{"n_layer": 10, "d_expert": 96, "d_shared_expert": 0, "moe_layers": [1, 2, 3, 4, 5, 6, 7, 8, 9], "normalize_top_k": true, "routed_scale": 1.0, "balance_bias": false, "norm": "rmsnorm", "norm_eps": 1e-06, "optimizer": "muon_variant", "beta1": 0.95, "train_tokens": 695600000, "steps": 5308, "dataset": "wikipedia_en"}
Below are experts of layer 3 (counted from 0) of a mixture-of-experts language model. Rows are named router (the router's row for the expert), gate (a neuron's input weights, with its number), up (a neuron's input weights, with its number) and show model dimensions 0-191. Each number is 128 + 32 x the weight over its row's rms, rounded and kept within 0 to 255. Numbers have three digits each.
After each expert's rows: a language model's description of what the expert responds to. This comes from a sample of Wikipedia text that the model never trained on.

# expert 32
router:102101037134119091058119144129176095147101073167108179146135163088035160106129084114099092141136127140112165122113091090138134150132135124156100129087143128099111189125094171094138169141103106119090069135128066112104089139133151186146123170163120151135177122167153114111126175166176132158144171117058166164169140121064133157169110123104086122166136112100104079153145081130109221141159112179149126125053188157112180170097091136159106153143106123126184144178148121128169150086095150139130123160117113113119117094100124113199143109145159069109117102126145142078144152125095082106
gate0:171152147117124106082116100151152213232130088123177157194117127144090117137153105110139138122133119100132098176094201151123097117115115129108109047131157153143119102101157084148093138098122141100151105110132078132104150122078092150119125151116150148134177114113161160106160095188221152135150124124133126163133158160148119129038161167150146124138195128127121124104178100170154174120112146141140175150112137081166167133102124195142123121157106129129136129155092116090175135078085102134112084133195188146188163143131171130079150153158166107151101063136154151158124097101200129070
up0:091124096151201133177107126173104124096154124122140089138139114105095123114095138095109123146165173123158149152147111069099142130130175147064113122150117140057148165118065214088161136099094146122153126129177083115199116204136189116153198120135106071119083153127122116120152099096131107150134148021159199147136146111064156146147169175111158110134134130129132111199130090079156106134087147089165147168197099113156189112103117162138167111126132118124112096110162105158161128104126128165166106075094159103124117132139175136127128025110113135084125128093145133145147143111104099143
gate1:158150140145100154125129130134104093116116118216163097128134126098132146158179112097124088124143163179152124152138157095059071204131117112177178176110145138141108100111121085133102108172128173155194161140170144103179152089116140147155157135120167135186154139129151127096125150118129205194157150095133139107116138087110088150124142123153119107166114190103119119125166218153080107143232099075097099107092148197156133112141138148133159128076138129117112073145103110105078174137172103092144098148118150204108113150128131122133034103132119128176104170110106161108123149161190119143
up1:118193120120066152176153157150133200105152112127125112092100122133167083214121075145074200126109167166095070128141109066120162129160169145080112123120104153163124084109099188140155078117115099139124102113141124142128125075145082143124106131145154138120137141171172147131089117098138153113125130034092127093168155155086167067111081094125185130129091166195171100147121132122157073161166170164142088140154149132162094119121174099099115093128113104108146182129125129197110073210175094152128156126106135121100153163118207117106129157155096136119104089132120128100131171115167117095
Space between words. Lone space tokens separating two words or table cells, as in "labor battalions", "hip hop", "== History", and after percentages in tables.

# expert 27
router:120160115073101124100108107159160175142089166105106184139122157126128123207147193139097108104183137121088099145078121130111118083111164101106114113160215105138111119142073056131137186112128107126062135107143060152094125149127136117164140160077165161211124146078117169150145046119130097185147069078097110149136116118148139153172109141120114144111134166181132155182089150152106157113112102064096111154128158110135122135144100102145135078079154141087115147122170109146117110100165120080070157149112109153109148160078192145053106167127168146165121088124168093148177102145150119152
gate0:142108127139142108082103150121181108122162130107134167081159146142137155033135108130110126100180081087080125166066104153091119144141132115088184166105096080132088141188121124171145078086107133190108162165179075150097114142172081129114151133173164107222158156146122190184100151111126140051155132141130098113157149063120068108126088113155142123106176108158141176094178121153176141092125169119066056109146189146122170128143120130141147100114122125109126179124182098139077135122131090110149090106113191135148140139083128176134157128078149123121113126129073149108100130146132100095
up0:149146125122156114168116160133096165107132112111164093163165108129128141151207116109118137158077131141069108147167089160151138060126185151099161148076095154145117082118150137108136130151138144146185120130100097050149139118123172225099109182093163094120119069085181080141126132140134123121146077137080131086090116153172120132069162110140147110097076131126098151106088128120122150196109151168105125128091154144144057135143116144119200162174097109148064086094129161115088160177150154133063153092071172150105074166088175113119107115181122115154137088108110188085157108138113126099
gate1:086183132114084208103061146080136121128135144109086097081137087154106119103103130113169130155121135139162141094112149094155124071135165115083118102118113121094145129118172101163099226098152132112126109149188084069185106122101144156128095161113130134109153148101150137151073146104115191125114115152130166168144145142111079140133134094096083089132130134198092137114119116128159127162151086101160127112115181108129122137104092115134146114164101119117125171134180113206143139106080156122084061085080078165236138123142189200093123128210166166110127124154141166114136092147167101119
up1:171150149128083172126125148143104138168152142089182092089060153144081150156145092127126098101111112211130125126110140166125131087131076170147148111127142179137106085073158061133110098177099103179181117139119129174159125118170110159140090210112184136082097144137133109126140149098106180153107130075140119151138133115096117076096164148164116135168099112092146121095126173107099140108113115147098132135103154124130156145092142100105208130112114075109115107077121146088174168236148134136164109136134134100145084158053163084144113145180077144204074147104120123137105106161151161194
At and word pieces. The preposition at (studied at, at an average) and mid-word pieces like ten, mon, ial, ex in Nintendo, Imperial, involved.

# expert 54
router:174139113111182113128083145174096124139163090085176095117126169106160235146102139144062130169125094117111149137141143101132179123106106165106153154155122174074176108169131141126081142119170185109150064128139075128120128166104137089112127144109140130166149120133145166181140156086126144148153162173146124144152156140143120094102155158146175111079157152098115132144173104116144122139062106115170160118168162129139079128104084139133172138158070191089224100110141077127115132194164167162125098118087111083186116184082103113111106127133158102154174160133058188128116084102139134177
gate0:096115133130109103090128130159182104115115135130152133141167167129122053130153135174123144112134095100135133167100113051111137148121145127089175098151104146163096132103165149131150124100117181170083158208157095167134195128130143172063095145160183076175156119127176169167148103151046151137144145142176154174164125135147168180095117148117177156137107112154153146100141120146110108145172189108104138083118153100126148118127109130121144120162135168142206126116065175096200173209193140138136111097151161119105149077120154134149175090138072068116160180155156154103161080152105143126
up0:096143139142195102117134071090140141117122121161160121119124121113156148116140087160062125142144148179133148134124134114120117163110100114125187085140097125123157156148158144105132110045095095132094140166156195132096090112102099180101096075072188118121126118159117142110185085104132047125132117124131086199118140144205107143168140140139103142156158102098113142107132128086131103112138107131143181137116104090071108051106124201041156157097108098106104101166150124158136087194136133155108050056135112143103125121081126160140147185190146101107112153073102092180107084139148086130
gate1:116150064116159140124138129077114087114123131125070115084126114181138115126110141181158132075076215090104152130177104107152112077132121103041144161135119090073150166173163144180132116189105145120089151134111097130165115166150119142149099067165143133074149151135110169109047102145148180084164144154054150121084097119115186128075103161161168163141106104107133110141116122195118108141142135107157087118138150172105135173100145118102074153153092146155093122104131118151079106109125096113142095123152131118103107112086075101114116075087118112106128119038204169128091093125127156075
up1:078129104126200076116102173157104101137141122120125169129159077162163147147094108143159174172180078181126127101132118088098137115105145071167092129101156128147121092110122116130101058104141103131178140089104155092093141160114139149126105191111120143128174115139121117118138161141151144117102125155119159116128104141164139134155188175166088116179143167155155120099214088090166137157096159141076166169181145133111145161152142127139132125029176160151098094184110182108126051178135112197065197170172119095158104145100087176138068128139118105142108101075111131152155145119165104122
Prepositions after verbs. Prepositions and linking words following verbs or nouns in prose, such as for, on, with, from, between, into, which.

# expert 7
router:151170114169125114118100108166147177097112086124091144095148134091117111102157110129191079070161125107121135154105140173172166137142128218112150112171135152132174053193131099143095160132169124154172149193139153182102136158088108071190118123144123147077115133120111166109098197155123069126137138136090105100116145133141139164092105131175111130151115120100124133103146131116090164096119119124090099058109135160120103056111107151180118131130132103197132156141229116154196121119145126138170132152160105182096174088098156084172156165166128161118119179138156068103120069165155125141
gate1:155075089118141130092105122155192159143114136151072113087128161089145178079060160169139123127174125189178125140077202113162170128115129148144120141093167129117080120147142066125190142088079173102140086129207088123117135154155120137152112111142140064122108151158115119117158140125140150116170187149135215150131126110118140123113058106136144124108143174198103122118134033104116121161130150155055164136142144128122196120090123149162102075125100081100080139138143166120097169132127121168163106126133157164163118106155154097135121092092089163108086185073072106126138121121090142100
up1:119130206101110179118117097165111121106118134138126123152137084080173157158083139152138140131136134131136147154209200123095178097180201087075062143113150107108091123107142144129145095156121161180154069149143137171115125151115154154101088167113100083104148124153145118075102082151060114125161162146083136166065121129122195139138135079111161113090078144084115172109143140119158163165127099176124133168117159185118078085091120092116066113119104125135057151148154148103105148172212159146106147199152168123112180140145121134080147085100125154099166114116114165098142099084125104111
gate2:124097163089099208147135115201187118197117136149084192166131166114131156159114102115164120154143087207068144140119205114169198154146130179084104150191102132077154123121102122134074137134069154084093124126101149132099158153106137150106161155159043185127150051142176176136082131134128146114141103130087121142145158122104159132130077131121121108071105145090075135149139098150140197148155101159116111083093134074145117101106098120166092130111079149100134130177135129109134142086157106125154143100154104103172154160157140156083144119130157133135133084155150116093114075100112189147
up2:130170110147121125132172175132157113146173162177129140140115104128147105103186139186090165185094169111141108168118092085138130146131143137143120110125140121170159180085129118098089148177111062122140079110115139143101135102129116128091052106154148136139161188138118086102169097158140071165159123122097159093164186115164127125133138118107147055100116175137119095125115172117072140091115096147138111078136115138154185103079146140111146128170169130147155091053115102120130135106172140091228125080140119170164153132060115169084094154175148099124138058081125094108136158117200057070
Mid-word suffix pieces. Word-ending pieces like al, ation, der, ction inside words (verbal, global, murdered), plus the pronouns he and He.

# expert 11
router:142086123153110094062150141073105115124111194131033145088138092086155099115159174167104143154135099175089156123163115154111124135165178181099082153186178192147115092073111136159157134085152112124141133104153112158141074087143168138082152148116109122172153102099118178115080105200160132140130211140134151080145146141133153096120129107160120175106106143127150091178137179155157095133120070109146162131150085128137149180121112114095153087136177167147161127169098144151102052172097136138142160105125153141162118086132133126080156163142108151151095058140168199177160146172123145140
gate0:123122078061162085150127091134170116142134145166100147097112110120149111116116150079097122116116135158183138106170188165096122134202088135125094109115107130112129179123138118129156087055125099095088129152149120168099095153150099058203125128099138100154130158094157146092095126106174146134101176137079131062153150102033110135119122095122122137089114129133198122154100047081148125207136119132097156166094141128101111124120157122114070121117068128138143113146164131154089129070197104129130164167139119129146206162065127152059081145081118127107138104153181140156191125109104137101
up0:135079168136140164092168100119149057121109182109120195128129170103177113104125105109093097101112106110151080132172075176164202134116112070115138113142166163066123128174145089153180128115109119131098157094128105119056118161151118105115166141138104134151146077148057126117126118124134104143149138137172111180096150129136136136147096152177105090084163151121103119052159137170134156104130089136142190144143123116123161095121131100109104138210139096051138142107163029116159146166117113119180107139134042146200160102130134112145114133094112108138107186161189173108088093084105142134
gate1:112119088164125151160105129147133120098079183096103084125111130094091095085127125139134124170205140110095158066114115086103161196086073206142076118173081139136100154128099135115155108061167114118063184158121089113109169145199194117137157106166127072143151123113167127123107109157141151091124143134109162120160119108134117114148157096145141108109078144175113154134179121123034149151131166120094172159155158161150115145143126154159149084093111137175156151097112090132149096131087175083170093129073114065136151131132113156156155157118132061169143150104175120150172095135072057144
up1:144138123189072097096114119108147195127097087181094139153102107116122142104133140124130176124101077111103158104127125061158144102120176065119126130202152132113147148104161120137157104151131145149101126098126113140127084159054166188057166049095181099182153149106139072157130113136121112148151102098137161114101134127116112175173107115116163103094218088114130086147108153134055111137163154116098103140185102109098180165087091086113111146055114189113108132092128055081162131109112112135153129153098155109170086138166192129143143190072131132146111133120115129143065105139110137111
T and ma/vi/tra pieces. Word-internal t after a short stem, as in lat-ter, Prot-estant, wet-lands, plus syllables like vi, ma, tra, and Ma in Maine.

# expert 40
router:125148129061120103142099127135136097170118069108107126086116129184113182137144147118071148138134109171157130084068175060120134100107166162102083110094084187156130119169141149121121066089110121073177133111106089157048134162138130154121136152132162159112114168166115150181129138125182109175098136118117124096176097148133082151106108173191120087115167105051093120088179087143109159071101125085186143078162153109171114082149136165091130139099129103116192156097091089150129128138158154091094088170120138124101135098096119129132147128074133067087130092035099168133120132163129122141
gate1:180084151134127140084090115189093145085075120138156125150135112117120181087222102130090115136138107166080127148135139131113124130080102132127133117121098075134081151146142168136130151141156106173164175150188118166117101079116078109135113137135158109187106144103059179104105120105071140127154151129132110058123136102099138156110120109097121090184141190124167113161207108106103182099202143145117112109062136125103164165059092145097131148166144073099137129116157111150169142170099159065128107098067131168145114107136149116159133117039122158149123091061087138144151128109115077082
up1:088162142126177120153122078152126105142170083165049145127145133147126103125133092110118119162094144141118151154092141091092148142153157113072148112080138131139139133099132117110117094215118146190094096074123143112147117194166134161118109108112080080058117119147110118196109164085097118140098101108139112136149143127089111159203159115128106159149131029113170150082166107140201148089105073185126141060129115160148127110115147147173144161090194129107107132152185083160098112082148081114146079165120161103147112083127172170154085114109173170160127120099101147166131151163067099162
gate2:113111145101095111152133103141164134124142134186147122137143207187086145133097084084170124163135183128072142064146131117127109119157184147081111164158142117136147091090176110169127122121127125147131212053112142137111152130108135090152192143186231123152128126128150154080102149090155104135140165116089103056145131162097108093119194072095160096096126080112135124087102098145093185118133132146147150082126089150111158187102121063160144089126106089171133139088138174143054085132123102137134154081123107101143130109092204146128162122122148105124067158093072114167145117118147139127
up2:109102127153096066182118131115138093135118124103113191159202123114166052120142091117116116179057125130156111119128125132138165144098205133161131137163184119093108066173107179104143105148167180131129173159122158083083144152145116077162139164215158108163131151113138130119119131149144108181142149122120165078110086130169109061112138110171082167169063137117166156161170088150182073104182111175151120149110116153132060124123088142202126101147190143093114156120123083187084134121127090121168163106109086112132084144110143076140126149167119149146124149145102109128069139126115113109
Determiners after prepositions. Determiners and possessives following prepositions like of, in, to, e.g. the, his, their, its, other, two, some.

# expert 23
router:087153145135089136105103188137117159117086066125136126149110184064144148143140103112149152183149163121131100132119069095166137095097127093057117130170151099112086120169123195074134137153098108131095117134097055178113133160108085127104175138141171141138189134152097159112190130129077086161106104157129110077089124150129177108079145138095135155174155147146100153135107077075105148057081110100106124115143131133115110102191103115150087173163122151097099141083083096095106131178180127106108139110146093162149142127184114111157126113185084142183150166096081117166195182062114096110
gate0:128121147081111090115103206132090140149077115121112158149095191102112134117134098112073135130193183141152093118121108148156069114099150188140150139192091131161123073086115087130173085146101114115097079183120084083080099144182133239158103116144154141128104148190158120095085094117112126150118090131089126127142096218158048123111138095096148142138178152135099125150096152073119103103170069066110157106132154163086134086091140128109129163146146092121064129120147118128101077137149134104117110132032153117113072137122122091162151104131127137119098106133129152162132121137162121156
up0:135137119153151065168083097113088093166147079177169158134139146101119160095127161047101216172141152139111178139131101093145122165134122052096128125166128109142126151183081132168136187109144144180144088140104159131054106092108094087156117184145144142180114108140108104169154117058176139133164101154161143153062085114112069159150123046213143161109111119143159128171136186117112135125134158126093152104175112150134094180119148110112101107158110135100093130146086081175130167170151167143164157111166120098135142156117109106120069133110127094077148127106115119150098197121112150129
gate1:155090111163096134139089130120144138123141140169093172135140193100143167135140134135147137114143128144116084120136123081036119153109086136088127126128118156191135107172144161138099097119088181195140105113180065147105114133145160130147093147178145104073127137089145090149067117160139235134103140101075082130127074123107143089118134107152164132114147107172120083117129143139119150170087072135157123126123156176087171163178123099116150168106150124164100171119133134045118135128128091129106162127141144089135190085103126064135072122091168155186085180060192182172181102115140130137
up1:129160160147177128120182073151109085127132131094106139155095097161091197137062142105152146091085153091125146136118153133177117182094100169159210104161115120104115112139135140088125143097117161157157134197103141112109101084090089099085113144143164142112144168104114114156199149109135098147112039107089114102110170096107132130103174120121093182162154077117144139082164174138126154122096149128137109107109130139110110107147076101124132124153099180080106106132065198147124097117149181094112064133186125112129082126153107178110093084153082145140156149172117195161127218123097192121
Articles, as, by. Function words opening a noun phrase: a or an, as after built or known, by after joined, opening quotes, and United.

# expert 57
router:200137089152115106132116117066119149096102142120133164141124074129108139128169141135193111100080132128083124127118195106149101091036103153113127078109144049083098120099100090160119126160148095146151165169106139132105172180122103161101136174119111101100164104103111156155142076136134178143136139077146151129145172104150094112110143124120123100149124128150150105172083094112111111157133106107135130148186195069124171113131124111157169165133183153187058135119057135146108180141120163045152102089121100109135172103057126185102119122120191167090100121084170094137163102124144056120
gate1:127187164090204083131156098109130144161130094086137144100191190142145079105111147138124183169108134125143151182139140131149115115114171120182173128121200142106091161097124093117183108146161115105121049095134128115124121097157167117132150141160127106096101124099157130064139194103163131138086169137085170170109104133146147145147145167103130167121150073123180128130122138183124124100127117166137100162197173132139109140157210130156086159138142158155105096113125126094091134116162150141124173083101113111101196099081158200185125107060165149077136182056109117132142159096185113140
up1:159092113180123139141176104109105130160128088136142181109177156063120177147061110102097101127111109153079064186160138133111098174115143138131109177136131093136122103161055091056088152132142080121181146148122070093086175137099110158108115139108093143127159118150120051125121124060135147140091195120136113151130086150106129068088117112084102167174117132122138117149161096175150121148148171146134086128109106132067134103157101069103187077152131081196111079144099097127136091174114173107100156160094133120127152122133109143147135142097221128091096086150120100152135158112126051127
gate2:131113135073105124172080164100116129158130170093154128217071079166128101098144137066149099115139147093161133107144122180126115104106152129124131129166071111148132147157087080170143099099114078149143059164110143107114090098166122132102077107082078126166143180118143159091149163162127166106115111143106119175100130097242094092136154120142080147124165128088103126140129142127060096130142094187137163153147127107110142120107147110171100148165100186055156138057110160139157139150149149052181082185134086084146073154149079086135141133089107099124153103140136106107096163135093101129
up2:092080107102040173135183159108104146033110152142142145101111108087156161174122161079131123098092092122102099108143115128133129179114082087085169080080136144137163198094143103147166084084155095183169142144099103139119136107078114112111164094108149176068111148107143152116150136087126151104077106124187117088141130127151133081103110120139071144104124068113148106130031124117131164193227156149175151101111120152121153151151151134172116172113070130135164086175173106185113113127143176134132134169099143161158156129126107132156127110144093123142143152102083111076136078137134115126
Or and p pieces. Word pieces or and p inside words (spore, Honorary, behaviors, coordinator), plus sp, app, equ, ci as in equine, Sciences.

# expert 39
router:131155142089109150069147103149139146175114130112122169120151167143116119171158115147157107127157139112062170144108140139173066157151166135097145142136187047132180081139095159088125144078133120098138146114162147145132116100096155100137172064176161121114135157089117092130084111118165078087153136131111116131128159069111163110118099119121133142177125145118099191063119123203083123087103111163203073111185109129097160155163182117158114184088129096112148100135124154047149153152107202043168160155166156144138140144163119118139104148155071182118097059147137104158126121168153123096
gate0:165128142093068159126113157108093031218104127132088167189157148089096092120050107105199156143121120175088151140165120118132093106133151134142136156164132098118127120100056173184097152153140138119167079156080120098117110099110170137166203120102173139109150107094169088107155134126171149155187105192119172163183211132093108129096105141142100149126119096130173149114159038149076124073140144161130166118109075143162120179145125110162113113047114131105121110131103203128162137155120150147138121122110146149144135132114082149134127121166132174098122127126113134148157152134113106123
up0:096125201126140114159157126125124142059180170121132103107117120137149128137134159149158162142093107109146067138113125125072093167140152045118119103149036183190092166111100171095124102107178108095087184125166180110111158152118142131046153123051115166131142104138109136147078144141068097120135159118146110117121134116110132158196149165157135108109140130146080153169163136150107099121129118161114117174120087153162168144119091186154140105112139204172113111168135103153153109154082140173074139077149085163120104089134104123107182087048089090116091148123120140133165180095102087165
gate1:105192102055126125141116120172127132187072098131117164160158086152103124151059128082173132115107142111107165128149142069124113162107153132135138196150197118091148132140093177100139164083109119132065096154080124114089111048078097165153127049092087105174145139116162141156181105124171118145122135129159102151110148116063117143156134181084122090128134111158059182117110134139103165139136112111141102118115178095136130152114162095161167110091164188095149121181113075105163113116092161127128078133108060118106131119072091101173107089127127126126120142098155168065134181144142076087
up1:074084145093128095127088140139172139144103089130110090128101167117084126085123163133152148169121134172093138178085166150146090138145105122082130120149113162180168118070064115118089150117104099159146107173137058141120130155140159129145154128101121118157097103140121117062158113137130073137178173107167093117165093100131160178178072085145079128054147161154098145080180082103131048091119201113082138137095095170177118056173122160152128110160148125077122123121101222150092109122199141130123125113114133128117069123121098154169113071149108137134133085129145141156086123127081178127
Syllable pieces, th. Short syllable pieces inside words, especially th in ordinals and words (ninth, 40th, further, Perth), plus na, ba, ti, Se.

# expert 22
router:125101164096131121170116112163104147107102116140123040148086122106156133109111125161097137179135116126095119194158105164132062090138141124159142129076126241130129127087155096178132123123170103149143115083147146134075128145130061165151059108198102194140133118137139082156130121107096139140089082168149069108082104136047088106134149180107124124084118136139188078094109151114150099141154172074084157158146114100115121175098097150138120115083177180141124175131172108077103134115064126116092182120160124135153129086137109142102131131129109166081073077086153131129150153085128086150
gate0:113141098098201058137062135151124139091137113117110125122131116080114124111091094101141100131158144103158125151109113109175122102134193149098119078109122127180057079118170144197109169129110076091168094140150173137119083159158116121147143115151123098147135120114113137084098126140129153125182145215154135154157140176143106138129079169079093089139124109200165135143136100197140117212170179133089138159105160154085153149087139090146155179183118125114155107145106067185164149120121147117167093138141105126127152128115125129107136134198157179040123079200071124119092154135110106119
up0:108175140071114160138186123132213198124111117147146130097094115088116149134112093134146119087097079102147165084124141118110115104123179088132206166116140185067100147140109092144092113120124059144159107108124121189079143104135135124164158125143155123082118112121122133156199185153156145122154091131178066077125088180088113083124117126098141175125068127075075130130139120109121161178069133115145185125168127138174094204147129165110152123135098104117186123136153203087097112158104160095127200135133197094099156079135137155134145144122153149139157128131141145119096190104134086121
gate1:114095124105106110167191158076095113151165120155111164136145114106097167133098158138162145100113110116178166101144110188125177104137121115136181147125112160171186108113145142103052182127158063099146123111136015102082126111100106121170078148132161179165132171143136112096185152103098112155112073125210130144133108119130129153148181127137124154111173097132098155156112150108136101112103195153081135175167155126146148139108130131146140089109155152192158105091100157083140156087125147102084167087166160092124144159075133168196119056093150040081145138124170131134129158145128147130
up1:086137084191155155193139171115115174084129178133141088179098149140079105133216129118143143153151155080143162128124056076090161156135087163192123081066082157139139131157142151087085130092131116132123135139033130089117168169146168131109146157165109122094172139185091136163136122126076127164108127086132108153138148134156101136065189056086179127139085159129124117127122174096145114131154155131158112089142116149140147126106114152144102123133089102116126135144130074167120110129145153112085161092182131138180176159088076158181130112152144101096116096178134166125108078092194140166
Greek-Latin stems ic/ph. Word-internal pieces ic, ph, ical, ric, ex, often in scientific or musical terms like harmonic, music, geniculate; also broken multibyte non-Latin characters.

# expert 12
router:113077135062134125134069153125130107166147150180129146132108134108123121113093154110134151077075151111107105120116132139071144172089105144076110141088148126077166170092164189123108186069102119140096134118083084137130077123113148164101146122166072138142178110134134086128144157150117129135074128150119151164132116148078127091156159089097111141163085115129100110172184086129145112107108061155084134155130206076129137140123141087153152175127071142162137150166144097116160186093185105133176138149065131144091143131088124151112082107102188038069100148115076126081072130078067129097
gate1:146096059132096153120106126083048117146137157120084189125170148100120172129118136197175106140159151139123146110163137140108116187107157185115134154112074155138145115119159107101091159126135132151121139160123185113068141124158132098163155137130143141132172099148170094088168188111116140100135154109152149179140121162120064151122192074134142112187133119129140136141206160169096196123138066127163093157117099139108098073207156123133163158117099126139104095082101112130140115139172134068161101174174128114146138115106103127139131120019177149161077186134106091164124128154182090164
up1:114091124087174104089141151176055142165129180128099154118121175132142117105149146152119171102156143099151187140183142088103101110122172190102143191195144133131128194142179152090155122062109146179159108177126110116113101120086073191098106144153050191123091143125110130107092128138107183117157111144140111159116151082134118150074077108156090159120124146115090152122106120096081139105093088135119128132130148120097158174143152133118159142094127133091168085106221143132121135183102138127149122134178107054125086136125182152150065109170193058168116132169131143128114128134099078140
gate2:139110129141131111157056121150131121131064095169055104188162183148135048137162150127162127114140137121170156077153144187102125169163185190139149112143140140202160123131120185077087194173115109056126136184114077102146136083146126122154120126151097132116149128107139112129104099090087154164096160163120138131145118139130146126073114137195147124159076096122126126133143086126159103190112107116110130165115185095116145098108098071127098143110084194132094156145106188126127139070135168161145146134129148152089121110138088176120127145185142066067105062150124145170112115124060104157
up2:172198084117075141090132108056126128120135157057108098100117120089197088203129079103138139148105135156159113112166157093156146087111100184133113135116132099079109147124114107130146147119100157129100109117117191086101093116127114062152175095133139139159123186144128131097099107169109157135151163175128143113091157182116076161119150119090127143127135118132178152124112115144174168128183119137124182089165180126118171148097090134065124159185170124118153074160164082155166102081115128112196125097116093128105123134124100081052153167138140116060093132026127095125091126134083108127
Line breaks, headings. Line breaks ending sentences, list items and table rows, plus == and === closing wiki section headings like History.

# expert 30
router:120151185093117112119190128109107107088157122146101060092115088093222125112148114133096083177185164125124174131171094080092154146177101113106150155121145119111178111169132165181146156124080136151171155158112174050136142150100119101096198099177143164128145114112144120057137127158087107144150144118116162188126175144166130091122111127169136154168116146114125071147127145090124154176164147159163124067108099073157178103155126098131166096126187125168158080129058081122169076122163190097150095121105137122126151117099130103181124102140140156118122178178135129161139126111139194102
gate0:064143139103119100136167117126118087166153078154144121127152051102120110202127132118140077064167091141113075063134136133170111157170089117128123100130124145169096124102153086063146157077130110138181163131121103129142132162079134086148107073114123156119062136098165116103071148173124186094119177186074142152135091164174148122088107162153077142126133147135079175133153128172136200129141147136137150123134179102158144087113197137137126141176099133105110120125104077135152130207186141086099099129086152137084137095142076111164111147144133139089081057115172110091162148152082126155
up0:114171126114076164108195159087129113122123139085135112152162114141105096091070158142134112160077092137168191105166166174159089150149149147116077106121076133108164155193127082128142129144128179125082113104129130162109102132141075117115106105087105117104102095107115098136093168132129134111135051142123111095161105103105124078082190116093113139112121062152090118144140140152151114082160159081152151058165129115136062110127149155110140151149114076151133126110109149133105169040148194114068134101169071121147168176141087152107152121158074195134193059105118133169119158179179116150
gate1:134117090084088150156200147183182120165178100110127122162129126145150127075134146118109107139146155154162118116146190137118138162161178122107115144111195156133114145117129179196128111199127168121101134106117114174161179151149110065117113206180063122144180165161125173110098118163114162081096156132156194151087146125117109168105098171181148159090117115075083114108135142145140196149111107099112130085090138113151187115144120145142064104131124169096082177157106140102095107132148068105110115107091161102131140075142102121164120121102118151090131122144182191130107108159142137027
up1:082165148070137198129136108137121150103170105158124154122130159196130170151067128128144186100137117155109190084114167176085157154101172110113135118168087198129087097107160103106137136055124140104104117103157198137188128166166121152140086159145166100146173126112110097122134113108144117192139117118132127078159156101157128157114142112155155160109125051174194177150105059124104146161110133159128152087142137136144084162166116107196150120084115127073132128133155134149138109127090119125096210165154153121145070132156119154060098097175113166127094126130077096146127063147086076159
Mid-word op/ur/lo pieces. Mid-word syllables like op, ur, lo, ab, up, br, port, as in Eur-op-e, jo-ur-ney, f-lo-or, philos-op-her.

# expert 3
router:073111138184118108111106119168196120106058137109149081137065121123130133144155144193103224132201106132117142158136106159106083113112120108086165139106151098148091095083133118152157131111152133075145096152162114065142146101148136134184088114184089077151189079129134208128157099188129151141188129109154080140142134138161143140091165156113144115078105114121048151109086107122093110078089148170106133132060126125120163077147088116132110117115137181140099112106157117104085119146154127160070178138065144109185131170122136093098128137136085121141146109192164145104141118177092108134
gate0:141139154134114087081131130111165159077149177151153099140156119148135140131135130083141129111123130161141135108170067134079127141076173105092114114164111149170151098149111089125159121156159121170123078128151102112097153145132171114100134142105147116091099092197149095105087145160116182142161130126129097138117097133129151168083051112101100096209036119131111072110122067177124174160118101116134193157091048109081123134133135090173100145180096187145144136121135082207116098093130110146106124101102183188082130111147076072137045116095075181115143165118113112157157123095156144151
up0:187158097164115129144148156150147136103126171078121194123154169149109195096144177118079154158157112112125158124087168165153157197098111101177187158161159119126173154179109121101143086149156161165139120153154112038173087118139108150101117099174167113135106147119092105102078113086145128162140161106106196155163125109140181136128151167161086103157088133113086197128091193096121130155099064104060098143058139152132129153097108113117097114161111184144106087104112137083095136132185107135139220155141135117110114128122147121171144111138122217112148119171140130168096137155125126126
gate1:106098136119121095070127204097082058133143149098153120195140147089144170116121098121102091157095100095149061134143152155117049151120180130157112089137129076118214134160179152105101116116134111166108162111155129095161160172146121136147096165053107151083113077202135149154154202166167138144140160154115105082177137110139154147115163111075116182145119164097147169167124110146158118157116119137136117144141154072153073181153133108108163057181118084115140169136094159159171111158153148142147176176114180081125064170146121120135128106117151122146140136194126147126124131131161140085
up1:125125132120112132127121166147121177111096167114129148134107180171104138168136069149138133113120087135105140092129131105137113164137175097146135068170171135101134063090142102102123131135081108080104070129120114127220125137121098159157152147145141138117182084187125119111160083138141162110187115178113125127211081147160121137075104096102108145168139099126122181131113070147098178148113139096130177113153132124149177123112202125130175082146115139174196139166120075120174163134153129069137112101106066212143124159082145091137109090207157199151137148118181135127093163074182119119
Infobox field colons. Colons after field labels in infobox-style lists (Occupation:, Alma mater:, Born:), plus capital letters, en dashes and symbols like ·, ×, →.

# expert 33
router:153169124078142090096145154164160128105106121163151106119104136158064190079129135111157082071113118207140170171139100117160109155106124144163152136182141119071134162143122118111122144134088140177101130106197100137104086146160123097114139100137160154168109149208122082136149132137080127165128130163113170109115147125168195097117155121048140065071218082194205160132110152171143170148114096066120095140106082113140152108166129188098182158134150093137105154119102097110135094153096122119136157146136130151122088124097158115158079103171081130128182143162181119128121100140117183144
gate0:124111190096097119068092115107088083107124116133099079146184077084140143115149108154169103112159168161148130147164069140112026104108133105124126104103146124089155156108165074103171144170104090163116143125160107149119086132111169127137138035135108128139154168134195172121153142126090150090081079121116131133129097110119145109105110159137079099078150083138118131170100106117066183120129086151101094193117139121133131124091208141144130125188067143127154130083168096156116168177097090149108166082140133157103104132102101167148175028114120127110148074181121156113128113146176114135
up0:146128158197151134114135148128178156161104196144160085085105160088126087147097128101139152072100124144149182163137172136100111145113176125180135123114124140135163146133084139149113115189144150122096089146193160129114117084094107072164164111107098166127124107126113089133113162080114091170076052122131205078096128121082149128125117141179072123094087136144115136106091120116122139103149118108037117142149100154121151088064103167115126172104113077120121130191125163192052143119143117139125121096150135189133120115179106157099082170153119135070188133081080123093138151194070129145
gate1:177112087103125162141127120145149140125097128060130199135097081127114157104107183096170118077125050188139148095130183126144120126149116094114091046103169117115122147119186202078185148131117119109149096113097059132129140116114094107120123113123140142159142111172147147155199136173112113102113128152172110120137102111153123094203116114115115150120111159096192123129160121144159165136106135118145046075112130137124115080123064149124118104142109153088177106149145177105095148115089115120143078182089201100181102115158155125161093144121122131072176165091122185119057104111099093069
up1:120072139171137072129110103115183108136071182161167127116168153111124150089131088105119096124079196131115115131174104138106095148127141114148142211161132113175186073139140153159115053126140106148059183138138154153118132148125084116121116160125096097096123071154091156098117158061163087151102180054156171171159113097156112103111111064130123124108137134153097166143121176102122147160145193152155083141145131077085180148135129146133124063121083106135143118194123150133142119095098101175054086140109156096180106091155162106147097128140178137087153110175181131167120163100117161133
Preposition in. The preposition in after verbs or nouns (in response, in 1915, in Bassum), plus out, during, into, and pieces like in-vestments, pro-ved.